Below are experts of layer 6 (counted from 0) of a mixture-of-experts language model. Rows are named down (a neuron's output weights, with its number) and show model dimensions 0-255. Each number is 200 + 40 x the weight over its row's rms, rounded and kept within 0 to 999.
Before each expert's rows: a language model's description of what the expert responds to. This comes from a sample of Wikipedia text that the model never trained on.

# expert 0
What it handles: Determiners and possessive words before nouns, especially in album, film and song articles, such as the, his, its, 's.
down0,207,178,139,248,177,188,172,228,129,271,202,216,257,256,194,176,97,176,158,138,209,174,222,110,222,222,166,187,261,251,187,261,224,135,151,184,167,167,240,186,181,200,199,183,189,241,195,224,157,233,177,223,190,129,242,195,211,207,222,221,209,211,236,202,237,215,129,186,230,173,251,199,131,249,158,180,284,194,208,237,188,203,182,172,175,190,216,241,205,203,218,143,251,151,193,159,227,127,187,193,285,234,195,222,206,286,236,217,258,208,215,242,194,230,252,252,184,168,134,140,187,197,161,149,214,294,149,242,153,183,206,174,213,176,256,212,166,204,171,186,177,137,248,202,144,133,171,164,179,199,151,163,242,223,225,201,246,215,146,191,219,234,118,233,149,248,110,208,191,168,216,222,152,179,145,233,247,152,204,187,157,237,266,224,153,221,227,135,155,232,240,250,149,255,252,239,239,230,226,143,190,148,192,224,225,239,205,194,169,207,136,204,182,178,224,216,241,169,140,168,241,204,225,169,203,263,138,295,210,258,146,240,134,199,182,302,138,145,249,208,196,165,221,167,230,196,172,253,297,150,160,166,164,241,198,210

# expert 20
What it handles: Capitalized first pieces of names and foreign words in lists and tables, often consonant clusters such as St, Pr, B, Ab, Ajmeri and Bălți.
down0,169,228,231,253,208,183,149,191,185,193,215,162,195,218,221,241,200,198,183,192,166,146,219,288,132,225,218,212,133,218,147,142,113,257,240,238,202,202,181,129,185,208,166,178,165,163,182,254,188,194,89,190,276,182,204,243,189,165,289,241,165,212,147,179,197,193,312,219,237,174,232,245,218,156,125,206,224,200,183,202,197,170,214,239,280,214,184,224,248,204,200,272,203,169,276,166,194,211,212,232,174,147,223,258,170,151,206,288,181,251,240,163,214,214,243,184,274,203,201,194,167,117,219,222,153,260,189,190,253,205,191,165,244,118,198,277,217,170,158,186,170,220,192,177,225,238,155,257,178,171,176,216,284,134,190,241,175,169,161,228,166,244,132,258,222,240,244,195,221,248,158,193,285,241,189,193,167,190,157,221,249,79,239,222,194,178,208,211,198,211,206,174,164,262,254,159,148,234,199,175,207,240,162,221,151,229,233,230,208,237,184,195,196,148,235,127,125,177,180,205,257,205,180,240,208,177,147,190,219,177,253,250,145,161,267,148,164,124,237,169,216,209,139,151,232,214,264,224,215,165,175,233,241,237,132,194

# expert 32
What it handles: Nouns for institutions in names and education text, such as University, College, School and Academy, plus degree abbreviations like M.Phil and M.S.
down0,262,180,291,210,221,216,178,201,157,166,258,202,168,210,195,120,201,203,176,182,241,221,230,136,187,212,198,265,244,256,311,210,174,197,178,139,221,160,217,188,207,276,207,226,194,265,196,204,214,275,190,179,204,170,242,271,228,162,127,246,205,116,217,239,231,208,209,167,230,236,233,242,199,141,219,194,260,195,222,234,163,258,251,242,182,215,201,252,173,195,164,203,185,170,110,224,145,220,255,209,193,277,218,250,172,187,141,235,205,224,104,141,243,194,237,141,256,197,155,202,225,150,188,147,229,202,168,121,193,216,162,233,254,226,134,254,232,185,182,231,248,273,192,239,231,211,248,262,197,190,180,190,195,181,190,184,129,228,272,175,243,212,211,105,187,185,161,213,193,167,132,228,248,157,130,285,181,185,178,165,203,148,243,242,166,140,146,256,160,120,151,181,206,154,203,181,210,228,203,114,223,248,244,211,186,154,174,215,285,184,169,159,183,245,173,164,222,196,149,199,167,241,207,168,254,129,195,247,199,213,231,224,153,156,174,228,188,200,204,249,216,250,109,170,212,146,171,191,247,158,170,237,149,164,176,169

# expert 41
What it handles: Inner pieces of names and words, and single digits inside numbers, such as Le-aven-worth, E-ure, L-iter-ary, 5,5-37.
down0,266,215,173,207,200,240,180,166,188,196,183,138,212,199,168,161,160,179,216,224,225,265,215,188,180,216,187,211,168,224,311,263,203,118,221,209,199,229,214,188,166,217,204,235,124,185,179,260,269,133,179,210,210,175,204,218,191,187,236,219,193,128,177,225,214,215,151,201,213,251,223,203,201,210,181,244,98,219,201,254,203,108,158,223,208,136,241,170,184,185,275,208,221,208,175,216,157,197,239,152,232,235,141,204,227,174,240,213,204,182,238,172,263,202,279,204,151,223,164,239,244,231,215,166,233,154,212,193,204,180,246,174,214,223,187,238,271,212,220,242,310,248,249,107,130,184,254,116,251,84,161,145,119,224,191,128,217,141,175,242,146,248,132,195,184,169,208,138,192,247,210,218,194,113,205,138,209,278,174,152,188,173,163,234,245,212,233,192,255,169,123,192,187,176,178,147,216,204,215,168,182,237,210,220,177,145,176,235,164,218,205,210,225,193,168,165,212,246,246,154,229,189,184,192,266,210,161,180,153,197,196,201,303,176,210,226,216,208,220,162,222,206,145,113,154,278,291,225,229,201,239,114,165,179,155,229

# expert 14
What it handles: Single capital letters or short capital pieces starting a name or acronym, often after an opening parenthesis, such as PASOC, CPI(M) and Home Counties.
down0,202,239,181,190,167,164,247,233,160,208,241,199,224,134,158,196,280,231,296,233,205,160,262,216,211,160,220,175,231,155,186,141,233,282,135,242,249,137,252,277,196,194,220,148,213,199,165,162,238,222,159,212,160,195,271,221,211,213,288,189,259,178,203,213,130,242,195,202,225,237,221,261,238,142,207,156,207,230,210,159,219,139,235,210,138,180,199,258,165,196,177,106,204,213,183,176,163,143,250,249,160,220,222,109,250,244,273,271,127,205,243,211,180,275,150,174,212,181,118,263,239,216,264,195,242,217,241,166,175,181,274,181,169,193,209,136,210,128,222,198,231,183,277,224,210,152,192,160,210,213,181,205,129,235,226,203,210,155,261,158,223,191,242,233,203,255,192,244,216,223,210,180,178,205,168,139,197,136,173,197,293,156,214,172,231,275,156,227,189,194,164,131,185,179,172,207,232,241,176,166,237,168,237,159,254,274,199,192,135,184,117,206,150,271,150,232,197,160,214,246,160,264,193,172,201,247,175,161,222,191,235,247,229,172,227,145,186,148,211,179,206,193,201,148,179,214,150,190,226,168,152,203,186,155,271,153

# expert 26
What it handles: Middle and final pieces of personal and place names, before 's, was or a parenthesis, such as Ebenezer, Wachau and Thompson.
down0,235,189,182,172,190,196,219,159,136,190,240,168,292,240,261,189,120,194,184,207,195,207,176,131,162,188,255,175,278,136,161,216,194,223,258,178,262,165,183,251,183,214,191,202,247,238,259,216,220,158,210,179,231,145,188,212,66,125,202,187,179,179,295,201,186,239,187,226,241,150,183,149,288,173,166,207,180,247,250,202,155,215,176,250,214,177,194,270,201,178,191,195,217,115,171,211,221,211,160,165,193,197,182,258,236,188,201,203,176,221,182,189,282,191,244,171,149,174,170,195,248,264,203,245,201,207,244,200,228,156,265,243,158,216,286,180,171,241,196,131,184,224,214,184,272,268,153,174,129,150,242,162,209,163,210,275,230,302,198,175,251,199,157,188,145,219,251,226,149,224,244,140,198,199,201,268,177,173,122,204,199,266,206,188,155,181,236,221,210,203,133,146,203,175,189,181,205,204,174,181,217,230,217,175,209,219,175,193,232,248,196,295,128,250,168,188,263,198,200,246,179,206,262,257,183,188,254,191,189,176,185,201,192,193,201,154,185,188,176,165,159,137,126,149,252,235,186,226,128,232,194,186,167,90,169,294